{
  "n_experts": 128,
  "d_shared_expert": 64,
  "moe_layers": [2, 3, 4, 5, 6, 7, 8, 9, 10, 11, 12, 13, 14, 15, 16, 17],
  "router_score": "softmax",
  "normalize_top_k": true,
  "balance_loss": 0.00513,
  "norm_eps": 1e-06,
  "optimizer": "muon_variant",
  "lr": 0.00912,
  "beta1": 0.93,
  "train_tokens": 616700000,
  "dataset": "wikipedia_en"
}
Below are experts of layer 13 (counted from 0) of a mixture-of-experts language model. Rows are named router (the router's row for the expert), gate (a neuron's input weights, with its number), up (a neuron's input weights, with its number), down (a neuron's output weights, with its number) and show model dimensions 0-127. Each number is 128 + 32 x the weight over its row's rms, rounded and kept within 0 to 255.
Before each expert's rows: "mostly gets" lists some tokens that are sent to it at least half of the time. This comes from a sample of Wikipedia text that the model never trained on.

# expert 19
mostly gets: " K", " Z", "sk", "aj", "ik", "uk"
router [180 156 186 109 114 147  87 121 114 113 146 172 127 164  94 145 121 158 112 105 157 125 104 131  97 114  84  84 184 166 163 107 164 172 125 156  88 185 149 128 129 159 147 194 177 164 134 157 133 110 139 121  90 106  76  76 143 131 162 115 185 100 115 170 163 146 144 149 127 119 115 106 144 133 110 144 117 113 115 166 137 123 130 108  81 131 103 152 115 128 141 182 105  77 112 160 188 158 190 138 153  98 123 149 125  49 115 172 151 175 143 130 123 145  61 117 138 142 225 182 208 126 117  79 127 127  96 142]
gate0 [141  84 155 113  82 170  84 136 154 108 127 157 167 125 145 167 206  96 150 141 134  92 109 153  96 136 158 109 153 134  93 167  95 142 148 105 123 156 123  81 130 108 163  50 102 141 127  86 125 165 189 143 105 138  98 122 152  97 130 141 144 136 117 150  95  79 111 132  82  97 121 143 130 123 141 133 142  96 127 190 175  76 145  77 108  69 214 130 119 140  78 142 151 188 101 174 139 151 147 146  80 130 167 169 142 108  37 145 151 139 143 168  87  97  85  51 133 125 140 149 130 122 148 102 148 153 184 115]
up0 [130 132 100 113 101  74 117 148 143 126  81 148 141 135 128 232 152 126 127 105  86 139  89 157 113 143 146 109 149 142 101 177 180  74 101 109 104 158 158 164 143 135 132 112  99 108 113  94  94 156 111 167 102 111  94 139 133 106 169 113  95 145 160 143  85  95 101 123 133 151 135 185 119 172 107 157 118 116 135 136  85 170 101  63 187 124 167 105  91 147  94 113 139 160  94 127 137 145 111 231  33 124 196 162 135 125  94  96 156 126  86 133 136  84  99  71 106 151 164 139 163 111 137 107  97 110 123  69]
down0 [153  49 151 105 115 138 100 131 108 129  99 114 167 138 112 142 140 146 119  74 113 131 144 123 171 138 105  69 166 138  99 155 112 111 188 146 123 145 116 107 121 135 167  45 119 162 118 134  71 110 131 131 114 145  84  91 109 159 141 124 147  99 156 142 153 141 170 151 144  88 229 109  92 166 115 184 153  97  80 130 148 156 130 126 212 159 124 112 111 201 168 118 162 167  90 193 102  92 111  91 138 161 139 110 193 166 138 134 199 125 143 108  96 151  88  92 129 171 172 145  88 153 153 129 115 128 114 134]

# expert 63
mostly gets: " Ph", "ö", " Ro", " Mc", "í", " Cal"
router [128 175 124 121 110 132 105 113  92  99 117 134 105 167 130 154 114 157 147  83 167  62 137 138 179 135 108 127 138 188 118  69  97 117 105 216 150 122 114 131 110 163 117 104 131 200 115 129 126 110 114 125 115 105 128 115 123 174 163 173 148 114  93 163  72 110  80 146 175  45 114  90 110 190  80 145 171 145 149  49 107 139 102 110 113 157 112 144 137 138 115 180  95  55 135 153 120  94 114 104 104 126 164 139 142 133 119 130 185 187 105 106 172 119 148 148 208 120 138 124 138  89 189 116 162 122 145  94]
gate0 [ 57 167 127 134 134 127  82  92 197 107 104 112 163 154 182 134 125 136  68 120 181 155 159 125 209 133 171  99 137 115 103 125 111 114  97  95 146  99 136 161  56  73  97 163 147 174 153  65 127 197 128 127 147  72 101 141 128 116  49 175 155  97 110 146 128  89  94 198 165 101 106 104  99 125 142 103 141 119 127 184 152 154 154 127 104  96 113 111 112 143 116 180 159 153 185 116 125 130 127 158  98 149 142 156 166 130  94 147 123 130 102 207 160 125 139  86 107 117 157  98 101 122 140 109 103 139 103 123]
up0 [ 81 149 138 146 160 160 101  64 147 100  75 127 135 130  76 124 181 121 116 129 123 141 159 146 203 182 173 149 175 128  93 120 113 137  63 148 194 105 127 133  95  64 103 140 170 135 151 114 118 141 164 117 132 158 108  87 138 107 119 140 150 144 106 147 180  94 113 165 129 105  82 134  96 100 150 107 171 123 119 141 149 119 118 128 179  86 127 144 127 127 119 130 203 110 219 133 134 166 163 153  85 104 144 162 171  74 140 193  87 135  94 125 177 142 150 112 125  98 111 109 164 101 206  88 152 142  76 120]
down0 [ 84 129  83 116 151  81 139 143  72 120 151 117  94 201  76 105 196 134 115 139 118 112 178 127 141 120 104 145 112 134 141 158 117 115 158 101 159  89 135  84 111 152 117 192 166  97 147 133  72 140 107 139 177 139 151 142  39 177 112 104 145 110  82 153 184 168  97 130  58 142 149  99 102 121 175 102  79  62  98  86 121 174 144 133 119 146  99 117 151 129 143 135  81 168 164  84 123 108 123 112  90 150 112 174 142 163 175 162 109 158 115 138 160 123 129 129 112 108 152 180  85  51 131 104  93 137 167 125]

# expert 78
mostly gets: " col", " Col", " se", " estab", " known", " ann"
router [134 106  82  99 212 140 149 147 138  96  97 123 143 163 185 132 114 146 119 122  98 139  92 116 113 126 145 121 105  90 112  85 114 108 144 103 156 114 130 183  99 108 179  32 127 143  96 127 139 108  89 124 149 200 127 161 140 148 106 156  87 139 121 137 111 128 182  51 179  97 103  92 119 140 126 103 145 105 123 157 121 143  99 142 135 117  59 155  82 164 147 181 171 180 181 170 126 132 119 146 102  85 130 123  93 134 185 119 193  96 160 108 109 154  71 174  97 129 141  87  79 159 131 164 116 142 190 151]
gate0 [120 138  74  53 169 144 164 153  62 102 107 129 137 155 149 129  90 174  46  92 159  85 156  98 142 128 136 159 113 124 171 128 150 124 130 130 135  53 119 125 146 131 138 109 164 146 118 150 180 115  97 114 100 127 148  90 101  87 113 112  93  75 128 105 163 126 185 110 100 110 107 122 136  88 171 147 104 107 113 127 131  38 106 124  79  84 129 165  90  63 110 122 155 129 190 130 178 101 136 154 130 102 138 107  91 104  63 134 155  97 115 126  88 181 177  98 163 133 122 134 164  95 111 102 102 163  86 190]
up0 [117 142 141 147  64 169 131  73 104 149 147 207  68 103 120 149 184  92 163 107  90 148  76  90 155  97 132  91 107 168 131 123  12 103 104 134  96 128 127 118 118 108  88 151 104 102 132 143 108 143 147 102 175 153 167 118 124 107 124 161 176 178 138 109 179 169 128  97 122  90 104 159 114 153 100  77 142 150  97 210 134 105 182 113  99 167  69  95 138 207 136 143 123 165 108 136 151 166 131 119  86 110 120 152 133 114 174  97 118 132 116 155 123 104 102 111  74 168 119 153 121 153 110 117 147 102 125 103]
down0 [120  90 136 183 114 131 178 121 138 157  92 127  82  89 151 118 122 147 145 157 129  82 148 103 115 142 114 110 141 115 101 142  74 106 114 109 119 195 156  83  92 176 106  92 123  76 133 167 145 167 140  74 137 128 168  96 151 141 170 182 145 144 128 142 125 132 125 102 119  67 181 114 131 130 140 129 172 103 188 112 123  84 153 122  39 163  85 161 119 164 138  85  78 132 174 162 153 142  96 117 151  71 149 138 175 190 107  78 107 123 110 182 172  86 105  64  97 117 133 115 115  68  87  77 160 124 127 145]

# expert 107
mostly gets: " known", "ful", " However", "ording", "ular", "ible"
router [121 139 106 113  75 185 114 136 191 148 185 123  79 116 181 103 172 176 132  90 116 195 155  81 145 164 121 148  95 191  61 108 176 148  87 101 159 125  85  89 117 175  99 168 152 115  88 186  97 146 144 152  77 141 196 187  94 116 106 155 129 119 131 111 117 132 143 127 170 132 138 143 115 126  88  91 115 156 100 153 147 165  99  70  95 114 143 119 101 111 194 143  93 137  99 142 144 175 122 140 109 194 138 120 160 140 148  81 100  88 148 144 127  98 135 152  96 124  65 143 157 140 114 132 125 103  83  99]
gate0 [ 59 118 100 150 143 107 114 120 113 146  97 171 110 138 125 100 124 152 148 143 114 178 142 162  61 126 134 127  83 114 172 150 148 123 151 123 179 151 166 122 126  73  98 162 125  95 119 153  79 187 159 145 174 130 119 164 129 164  61 226  62 120  91  92 162  85 119 157  87 128 154 149 105 138 128 149 176 126 110 103 171 123 151 173 185 136 143 173 179  86 120  90 127 154 122  87 146 166 158 114  97 163 119 111 131  76  80  77 186 149 127 160 114 132 106 155 151 115 116 152 178 126  97 122  93  70 114  92]
up0 [124 148 152 130 128 122  93 100 134 184 133  82 141 106 125 122 101  82 114 136 136 160 167 153 185  98 139 171 158 150 139 134 175  43 130 133 120  74 128 150 163 185 106 124 196 177 151 165 114 108 196 133  88 149 122 150 137  73 114 135 113 165 175 172  84 131 131 110 163 193 120 132  95 135  88 139 120 110 105  89  80 167 109 128 159 159 144  83 165 174 135 174 164 129 143 102 121 173 150 147 178 119 169 163  42 213  94 116  89 116 130 161 128 151 128 121 125 124 107 103  78  80 140 112 146 106 130 127]
down0 [101  90 153 151 161 120 159 189  82  82 137 113 174 182  61 149  72 132 106 107 119  68 124 175  86 112 102  89 149 107 206 117  56  93 118 164 108 121  94 155  71 180  77 130 129 165  71 141 112 101 147 125  96  27 152 133 139 111  83 121 149 112 143 136 111  98 153 149 109 150 123 115 129 111 163 168 131 127 131 157 112  68 179 124 146 147  98 139 164 160 122 158 158 152 110 148 122 137 150 181 152  78 134 130 135 156  99 123  80 153 141 134 128 187 125 107  85  99 127  64 117 106 142 146 153 111 148 150]

# expert 121
mostly gets: "′", "°", "″N", "″", "°N", "|---|---"
router [ 90 129  98 112 178 138 159 161 122 128 139 208 126 137 174 132 129  87 105 140 111 111 121 121 131 115 126 139 103 131  96 155  89 113 137 165 108  95 102 111 129 145 142  72  88 135 106 160 138  88  83 155  91  32 129  89 126 170 161  75 136  77  81  71 155  58 142 126 135 145  96 180 158 169 139 113 192 195 187  69 101 111 135 142 159 133 136 122 141 166 102 130 105  65 104 198 114 139  88 160 159 133  98 171 113 124  91 176 116 144  85 171 121 114 123 132 113  97 131 120 113  71 119 168 145 135 161 153]
gate0 [128  90 145 112 121 143 114 119  70 169 129 128  95 116 106  97 125 110 162  41 162  39 120 106 139 125  87 142 149 168 145 167 129  79  90 157 106 150  59 135  98 133 135 142 100 142 122 130 116 179 166 179 101  86  99 168 132 136 122 193 109 165 159 109 156 167 142  68  80 133 129 163 128 133  80 136  79 137 103 104 131 132 142  82 106 111 157 188 120 129 188 143 142 102 131 137 176 173 153 160 186 110 178 129 159 122  86 108 103 169 110 125 106 155  93 102 200  97 179 108 147 143 151  92 139 146  93  85]
up0 [131 148 100 122  67 155 124 146  54 134 169 101  62 115  80 152 117 127  93 123 137 126 150  54 176 105  55 155  81 115  84 168 136 104 121  78 138 114  66 111 122  92 141 141 146 150 162  81  82 143 150 164 122 121 104 117 140  77 100 142 121 140 182 156 135 130 103 121 101 100 121 149  98 178 101 102 196  84 158 140  84 161 129  72 103 115 160 119 123 145  97 168 113 196 166 103  48 166 168 164 112  98 164 144 162 135 140  92  90 116 127 128 137 112  74 127 100 121 161 111 160 125 158 138 117  86  87 126]
down0 [126 174 129 140  96 162  99 157 108 156 134  36 124 120 118 147 115 172 130 170 126 140 108 140 110  90  99 120 124 134 134 124 130 138 117  85 172 114 104 153 150 128 133  93 126 178 183  88 153 152 130 136 190  31 171 140 193 126 162 197 103 108 114 146 116 187 135 111  53 182 106 140 104 124 127 110  86 143  73  84 135 147  89 101 141 109  70 144  75 110 126 141 163 135 154 191 182 156 146 108 155 162 199 154 117 160 135 180 131 161 118 115 136 151 114 113 146  76  76 119 139 181 130 116 153 131 111 115]

# expert 37
mostly gets: "ö", " Sch", "ü", " Rober", "sk", " Nor"
router [145 152 172 119 107 157 100 182 126  90 124 144 140 102 142  52 138 143 144  62 119  92 131 107 141 154  84 120 162 145 147 138 142 155  94 174  99 146 151 159 113 145 134  77 188 192 104 152 105 118 122 102  68  68 122  84 113 187 213 159 166 102 108 103 146 134 116 105 107  78 110 125 167 136 119 116 155 104 153  52 108  99 150  89  91 129 104 189 106 139 131 129 139  69  72 124 174 137 128 143 170 128 139 151 137 112 127 160 144 214  84  70 116 139 111 120 148 165 138 128 161 132 112 122 154 191 128 160]
gate0 [158  82 137  77 109 161 127 150  90 133 159 128 136  77 113 152 139 141  77 155 134 198 118  73 140  96 197 124 145 128  99  73 104 151 115 113 120 145 127  57 126 132 150 132 138  70 109  96 148  53 127 135  97  99  92  41  72 118 144 149  44 106 181 153 107 121 173  79 143 108 146 131 100 157  99 159  94  85 127 150 125 175 188 108  84 120 143 139  93 132 126 138 157 157 134 146 149 212 119 123  79  93 155 138 109 162 124 130 150 159 101 134 155 115 128 129 135 130  77 133 165 179 151  93 165 125 142 155]
up0 [108  75 142 116 116 173  86 149 128 149 146 181 111 122 116  72 167 123 116 141  42  70 151 118 116 151 135 126 150 126 123 124  75 118 110  87 139  98 126 154 122 141 196 124 119 116 118 151  98  71  93 132  89  58 110 115 159 118 162 136  93 158 103 139 149 140  80 159 188  86 178 186 123 143 156  87 155  72 118 136 139  89 202 131 158 163 130 121 108 164 133 155  99 199 136 151 141 196 134 178  93  80 110  67 118 134 102 151  97 106 129 121 137 112  58 162  97 110 104 124 149 118 176 133 125 113 107  85]
down0 [165  87 129 143 105 102  98 164 112 154  79  51 128 148 101 146 131 146 128 114 124 145  86 102  75 152 171 105 154  96 165 104 130 153  86 127 198 112 106 162 133  95 125  94 131 118  78 141 162 166 169 173  59  49 202 144  93  99  56 124 126 115 152 150 136 126 139 148 124  91  69 188 159 165 117 130 122 114 139 122 141 182  86 140 134 119 151 178  75 130 187  85  92 153 143 166 107 136 148 183 127 142 114 204 117 117 154 104 124  85 107 116 134 151 149 112 127 157 104 190 152 127 157 116 151 134 114 113]

# expert 100
mostly gets: " spec", " comp", " var", " Spec", " crit", " eff"
router [154 152 153 152  96 134  75 128 149 129 101 176 152  95 204 101  72 180 138  26  91 203 114 117 113  79 203 138 134 155 149 168  75 110 163  88 139 104 129 136 142 101 174  93 104 141 119 119  93  93 146 171 135  86 135 119 175 125 103 141 117 192 108  74  82  68 103  96 134  99  98 134  96 145 139 133 139 115 137 145 155 183 106 110 118 135  91 159 156 125 121  67 156 113 118 144  91  98 141 111 129 112 112 163 151  68 119 140  99 100 153 108 155  95 114  93 167  95 118  84 115 149 122 103 116 128 191 119]
gate0 [127 155  71 156 129  87 154 133 126 157  92 194 113 146 181 164 117 132 119  93 197 146 124 121  93 131 108 103 154 140 121 146 130 144 136 161 110 148 143 112 165 198 153 159  67  75 130 108 146  82  86 157 110 111 114  87 151  84 115 130 139 152 106 110 145  75 137 159 137 141 148 183 140 153 106 197 109 132 168 139 157 124  96  96  93 124 106 157 225  92  53  75 105 104 169  53 154 151 102 162 135 108 121 116 104 149 111 111 157 184 111 124 151  78 144 159 107 148  82 118 105  84 167 141  98 147 168 156]
up0 [117 117 168  84 140 166  87 141  77 178 161 187 128 151 119  89 159 145 155 205 123 139  81 157 105  83 215 105 103 131 179 142 128 127 137 114 112 159 128 137 105 146 147  84  61 138  85 129 134 144  93  79  94 123 128 200  89 136 153 147 143 164 125 116 106  68 144 121 107 152  99 113 158  87 127 150 181 146  67 125  80 139 145 119 173 157 109 131 112 146 115 129  79  98  91 180  81 107 113 147  63 126  96  99 108 136  62 142 133 155 131  67 107 139 188 121 111 160 161 141 118 142  97 145 141 140 127 181]
down0 [116 134 100 112 137 144 150  79 144 196 133 178 143 189 101 100 100 101 133 121 127 111 124 101 171 131 123 136 110 136 144 158 130 115 155 113  97 178 104 140 118  97 111 108 130 125 147 120  53 125 101 117 164 113 159 147 156 155 170  98  85  83 134 138 141 110 134 124  64 190  98  63 170 142 132 127 129 168  92 121 167 167 181 208 135 131 120 101 114 126 153 159 124 161 135 111 182 123  84 106 116 196 115 186  98 180 129 177 161 107 162 110 149  94  90 109 153 184 132 195 202 136 156 112  56 141 148 103]

# expert 89
mostly gets: " well", " known", " became", " used", " such", " describ"
router [146 123 147 103 108 136 109 127 193 116 187 150 161 118 189 104  75 137  45  96  81 171 178 131  88 119 160 109 150 142 104 159 140  84 127 118 130 107 126 129 135 111 100 164  98 122  87 140 118 158 149 120 149  63 145 142 151 130  58 144 108 123  98  70  31 114 110 116  67 143 137  74 107 112  88 124 128 120 119 123  93 130 141  89 149  81 139 140 136 107 109  79 170 160 196 173 109 138 148 151 165 178 163  81 131  91 124 103 155 156 120  98 176 152 187 141  73 132 137 137 106 157 101 122 136 158 132  72]
gate0 [ 59 165 110 176  89 137 142  91 117 146  65  88 141 119 121 139 121  91 142 159  95 237  85 149 113 139 172 134 137  88 118 124 151  80 161  81 123 189 108 105 120 166 121  71 123 123 195  95 101 156 133  87 114  66 145 132 116 158 143 150 149 104  99 129 174 145 127 126 148 128 130 135 140  85 120  79 184 165  67 140 161 133 181 175 132 133 153 145 101 147 100 122 120  77 116  85  93 161 133 144 154 125 213 127 102 108 148 156 143  94 138 149 104 139 132 131 114 163 134  93  86 170 100 174 136 192 143 145]
up0 [146 164  99 115 129 167 194 147 103 141 132 127 120  89  93 123 166 197  74 104 151 116 149  89 153 112 190 163 141 127  91 130 103 149  90 122 174 150 161  90 158  95 136 169  84 136 129 107  94  99 137 155 132 130 103 138  82 152 157  86 134 170 146 185 119 125  81 109 153 138  98  93 108 157 145  30  95 126  74 145 137 159 125 112 150 118 112  93 176 176 136 104 125 112 179 158  82 152 123 232 143 114 155 104 145 169 119 120 141 139 125 127  89 107  87 150 113 205 125  92  94 152 123 171 133 163 153 178]
down0 [ 76 123 180 149 152 107 180 125 163  93 141 132 133 164 167 151  68 157  62 122 191 145 148 153 111 171 140 128 179 129 137 136 142 119 141 124 105 147 118 121 122 128  94 141 144 148 107 141 110 133 170 158 119  74 131 166 145 101 155 203 101 151 138 115 145 111 181 121 168 153 153 178 124 115 174  89 167 110  90 156  91 160 180 186 212  94 151 192  98 126 100 101 121 119 110 118 108 168 148 175 175 146 161 118 127 131 150 101 119 156 110 170 114 193 177 113 127 117 154  79 193 100  73 128  90 149 174 145]

# expert 105
mostly gets: " un", " ext", " Ex", " ex", " Un", " exp"
router [156 150  72 182 103  85 109 130  91 157 185 142 171 157 133 112 125 156 129 122 106  82 142 100 148  86 130 186 103 156  74  75 184 116 180 210 169 144 107 150 152 130 153 137  87 205  73 139  68  74 150 101 139 137  99  78 120 109 176 114 163 138 119  92 134 144 156 100 115 135 135 177 150  90 137 141 124 166  81 156 117 177  87 109 108 146  96 140 110 119 129 136  92  78 140  87 125 180 162 111 120  95 155  99  66 135 141 107 142 130 143 100  85 130  92 158 138 116 148 100 105  83  69 127 135 120 157 171]
gate0 [142  98 100 131 141 115 129  81 124 108 142 115 132 131 143  56 138 136 121 135 136 141 145 164 140 162 109 106 157  60 105 138 160 167  85  64 132 106 193 180 137 154 110 107 126 124 158 135 146  77 180 138 192  80 125 117 212 103 124  85 114 148 112 102 125 101 137 176  91 111 117 111 127 133 145 213 144 109 146 124 149 177 153 123 117 116 109 131 167 181 129  70 164  79 175 105 108 161  83  96 163  92  85 136 129 171 108 110  79 143 117  83 142 141 130 168 213 121 139 111 132  54 146  95 146  82 160 127]
up0 [108  84 104 147 129 167  92 119 144 104 131 184 121 143 147 135 135 187 108  68 125 173  80 109 158 112 136 134 129 158 137 174 128 138 132 145 180  50 141  96 102  89  72 116 146 120 172 127  50  83  88 105 132  83 147 119 136 148  65 153 140 151 179 105 149  98 172 105 148 117  97 120 103 137 106  65 141 155 126 155 140 157 119  71  86 137 101 108 200 140 156 113 164 156 102 173 155  99 102 104  77 154 107  79 124  83  74 111  99 157 121  85 103 123 120 158  95 159 155 104 122 182 178 114 138 161 177  88]
down0 [167 139 132 130 135 154  88 109 140 104 136  76  63 160 163 185  91 145 100 126 124 120 138 114 112 131 161 186 110  78 139 142 124 135  97 134  92 168 161 131  80 230 113 146  72 145 158 140 138 132 112 142  79 126  95  90  77 109 153 179 185 175 179 148  78  94 135 111 182 167 120 131 103 159 126 162 121  87  99 136 128 134  74 147 149  87  82 112 146  92 215 108 146 140 116 147 138 123 144 127 137 111 113 152 121 103 125 109 153 134 128 152 106 157 134 126 179  85 193 122  99 187  91 186 173 137  93 167]

# expert 42
mostly gets: " its", " this", " his", " their", " This", " her"
router [160 155 107  95 123 163 162 103 128 149 110  67 138  98 125  84 161 158 141  93 120  95 149 201 158 134 150  96  93 125 153 141 102 100 171 135 165 178 139 130 175 199  94 154 131  57 137 120 135  69 155 172 191 154 154 192 105 158 145 127  85 144 153 131 150 197 130 117 164 188 119  99 140 135 145 133 101 155  99 126 106 177 150  80 124 119 126 111 148 105 148 108 113 149  97 114 126  93  96  91 111 181 156 122 117 125 139 167 151 109 190 176 122  97  89 135 107 186 149 124  99 147  94 162 214 162 171 112]
gate0 [152 152  94  71 153 117 194 136  83 106 159 152 114  66 113 147  97 103 124  89 155 140 116 108  72 123 102 175  58 138 141 142 130 193 188  94 118 148 107 135 165  61 131  71 138 159 125 102 158  97 139 118 126  78 157  87 148 142 143  75 118 122 127 135  81 115 175 131  47 163 151  96 147 143 197 107 149 106 124 124 101 215 158 119 112  79 128  74 113 109 147 160 136 163 142 132 136 143 110 131 113 124 144 160 155 178  73 126 121 102 145 128 129 144 124 167 158 115  65  92  76  91 134  97 166 152 138 144]
up0 [106 198 115  96 134 107 129 108 123 122 119 103  89  91 138 149 126 167 143 194 140 113 143 149 163  59  56 153 101 158 145  97 152 111 143 211 100  87 134  90 155 140  99 131 154 143 132 120 119 170 196 137 145 160 106 149 163 134  82 143 140 103 108 116 125 120 153 172 159  91 111 183 193 174 130 156 144  69 193 106 155 185 111 122  84 104  96 139  64 104 118  88 192 108 141 115 106  96 137 127 136  75 132 116 112 146 121  98 199 148 185 129 102 156  95 127 150 134  89 168  64 152 130 140 137 131 121 105]
down0 [104 129 156 148 118  93 147  78 130 130  72 167 181 148 149 118 101 114 165 146 143 135  99 177 160  65 155 146 171 103  97 120  99 141 125 149  80  86 148 101 134 132 112 153 166 134 100 113  79 157 133 110 117 141 121 106 176 137 142 112 156 121 113 207 154 179 158  90 131  70 130 166 119  61  97 144  90 159 107 116 163  82 118 185  96  68  80  97 144  69  95  73 130 118 120 130 148 183 161 112 147 145 120 126 124 125 136  74  93 195  72 105  91 118 113 111 158 210 132 161  92  94 112 162 107 114 148  94]

# expert 28
mostly gets: " return", " develop", " began", " support", " released", " published"
router [149 154 100 118 130  95 117 135 157 184 117 112 121 104 150 169 109 161  68 132  72 144 135 139 113 109 114 151 135 146  47 119 128  54  77 127  84 152 107  94 103 149 125 174  96  95 144 136  97 173 166 146 167 149 135 133  97 114 100  95  54  72 111 100  55 143 136 146 131  76 188 132 154 116 117 177  98 130  85 118 161 161 180 102 147 101 153  76 139  98  86 125 208 105 118 134  69 136 142 147  81 137 114 104 126  99 126 102 168  93 114 122 120  91 130 121 104 108  50 197 130 131 119 103 164 107 131 106]
gate0 [128 144 121 172 100  99  94 121  69  85  98 109 147 162 155 125 107  98 107 146 121  91 101 168 143 143 162 102 255  94 201 110 115 130 108 110 143  83 123 155 149 119  78  73 113 124 122 167  86 105 104  95 158 138 115 167 131 132 114 167 104 149 104 104 129 102 103 121  92 120  80  62  52 113 107  71  99 138  72 202 113 136 154 144  66 162 104 148 129 137 151 107 105 194 132 108  93  83 131 143 115 105 130 157 135 122 139 152 118 129 112 154 153 154 166 101 126  90 115 166 101 126 124  94 126 123  50 127]
up0 [133  53 147 130 136 154 115 146 129 112 157  93 116 118  82 137 133 135 169 142 135 160  71 119 100 157 178 133  63  83 139 126 160 150 148 128  93  82 166 146  96  37 151 125 121  88  78 121  88  92 192 111 120 158 110  54 136 134  87 124 113 137 145 126  71 102 135 157 119 130 172 176  80 129 132  83 137  64 168 146 123 142 112 162 170 122 147 160 137 175 115  82 121 140 176 155 149 153 140  76 137 116 107 156  98 134  93 163 140 152 132 190  80  75 154 122 138 118 153 125 141  90  60 164 136 128 194 143]
down0 [139 118  84 130 151 125 107 139 136 105 165 126 112 131  90 164 150 150 126 180 128 101 122 179  71 129  85 100 168 132 129 130 128  57 158 138 114  97 193 177 164 141 123 130 177 107  97  91 100 154 146 163 154 139 109 105 145 107 150 150 133 120 138 139 143  68  78  84  81 147 167 130 149 111 104 121 128 159 104 167  89 137  89 158 104  82 147  95 162 127 127  81 124 161 158 175 105 136 136 255 149 131 155  82  87  85  98 190  97 130 114 140 151  90 171 104 110 117 133  94 165 186  86 163 101 126 117 109]

# expert 60
mostly gets: " Pr", " pr", " prom", " hel", " prov", " cons"
router [134 110 115 109  99 144  95 111 138 100  87 157 165 135 126 139 106 176 181 122 119 122 110 143  88 144 123 110 146 118  27 126 163  92 119 120  92 140  53  96 165 140 118 129 213 173  91  91 124 183 156 137 103 118 145 142 169 136 130 163 209  97 111 181 145 136 112  98  81  63 164 166 100  95 153 106 123 138 140 124 158  95  90  71 159 118  56 142 117 122 135  80  70 144 149 152 168  97 127 170 133 101 184 125 172 148 148 130 156 153 102  92 106 103  81 115 174 137  82 153 140 109 147 105  95 159 123 146]
gate0 [103 129 128  78  96 112 142 136 131 157 129 108 127 120 145 150 137 156 179 187 209 121 135 152  56 173 127 103 110  80  91 134 143 106 126  75 154 177  59  98 162 143 142 121 129 150 148 161 146 182 108 153 184 141  98 127 106 133 103 178 141 135 129 170  17  91 112 109 117 104 117 146 153 117  98 108 161 112 143  95  42 162 153 117 105  97 183  98 164 170 175 159 133 137 158 155 103 128 125 121 110 186 163  97 162 158 113 123 149 150 108 118 102 184 146 110  85  88 153 121 132 136  72 169  98 132 127  99]
up0 [136 112 127 111  65 148 116 107 136 157 111  91 190 109 134 136 146 143 169 156 116 146 122 173 162 161  97 108 146 122 135 135 138 193 127 111 139 106 103 144 167 159 137 142  92 102  94 134 135 244 130 186 150 128 169 139 104  97 129 137  96 158 120 156  59  83 182  85 166 129 125 155 178 128 156 110 166 148 108 130 118 109 145  93 116 137 136 112 134 166 178 150 176 123 153 115  91 113 163 120 106 201 178 108 159 150 109  61 186 151  73 131 187 135 144 121  77  93  99 163  85 149  93 174 143  72 140 130]
down0 [107 124  98  83 169 106 151 161  96 149 127 150 133 108 161 115 138  87 159 188 107  85 129 141  94 164 155 156 143  65 133 180 140  87 121  55  91 161  80 131 148 108 105 118 136 106 133 112 166 121  79 111 108 165 119 136 145 114 114 170 124 122 181 215  88 106  74 117 134 124 135 147 180 134  86 112 139  83 101  93  84 114 158 115 115 150 153 156 131 129 162 184 160  91 115  65  56 157 169 171 102 108 169 119 117  86 114 126 136 186 119 105 110 213 120 129  84 158 158 175 152 132 143 118 151 165  89 150]

# expert 124
mostly gets: " would", " This", " this", " same", " said", " each"
router [117  90 134 164 119 107 178  53  91 160  89 119 118  99 108 110  85 154  85 136  96 160 119 140 161 114 113 165 164 131 137 137 156 117 176 117 164 180  96 131 116 108 155 114 112 109 188  90 132 140 128 138 175 169 166 178 115 108  72  95 109  91 152  90 136 110 156  96 131 136 120 153 130 140 135 122 132 176 126 106 127 175 177 172 143 161 166 148  97  82 119  92 200 160 166  88 110 128 112 181 131 181 196 158  77 172 118 101  51 106 169 140  97 142 115  78 136 140 187 107 109  88  84 175 126 154 157 116]
gate0 [ 36 118 167 108 101 107  70 180 103 111 123 127 159  54 129 145 103 116 149 121 162 127 106 117 134 184 155 121 129  87 136 106  76 185 127 113  97  94 106 107 123 133 135  73 129 146 129 103 149 124 108 172  85 109 105  73 103 175  99 108 160 121 133 150 162 118 124 147  83 153 142 172 166 157 165 196 107 117 105  76 139 112  85  88 111 140 184 155 126 102 169 147 146 128  92  90  50  92 135  63 129  93 205  91 144 164 108 151 149 126 168 153  81  96 151 105  95 100 118 154 143  81 139 143 122 106 161 124]
up0 [160 122 113  94 118 127 163  89 181 133 159 168 114 204 108 129 174  98 149 158 145  99 155 169 144  81  79 130 142 120  98 167 148 105  86 158 152  84 128  86 135 106 104 145 162 108 148 148 110 151 194 101 211 163 140 120 108  85 158  91 114 180 111 104  78 152 128 143 175 143 141  82 110  97 116  99 138 154 138 162 134 172 142 111 121 106  91  87 116 111 136  93 171 159 104 145 193 137  75 167  80 148 115 158  54 121 114 101 118 128 124 164 153 136 181 139 146 146 186 173 102  92  52 121 144 165 138 164]
down0 [ 83  99 174  89 137 136 149 124 146 150 109 143  70 153 153 107 143 113 117 130  40 137 141 100  97  78 118  60 120 154 164 105 152 147  98  65 115 149  88 167  99  86  91 123 109 181 162 141 109  81 115 126 117 162  83 114  90 141  98  90 134 123 110 143 126 182 123 215  90 122 181 167 147 112 121  95 142  77 125 129 130  75 109 166  74 120  95 108 127  75  74 163 112  90 137 158 102 162 100 156 106 137 128 128 167 148  93 144 121 142 144  90 116 209 133 175 143 133 148  84 138 187 122  99 122 109  89 172]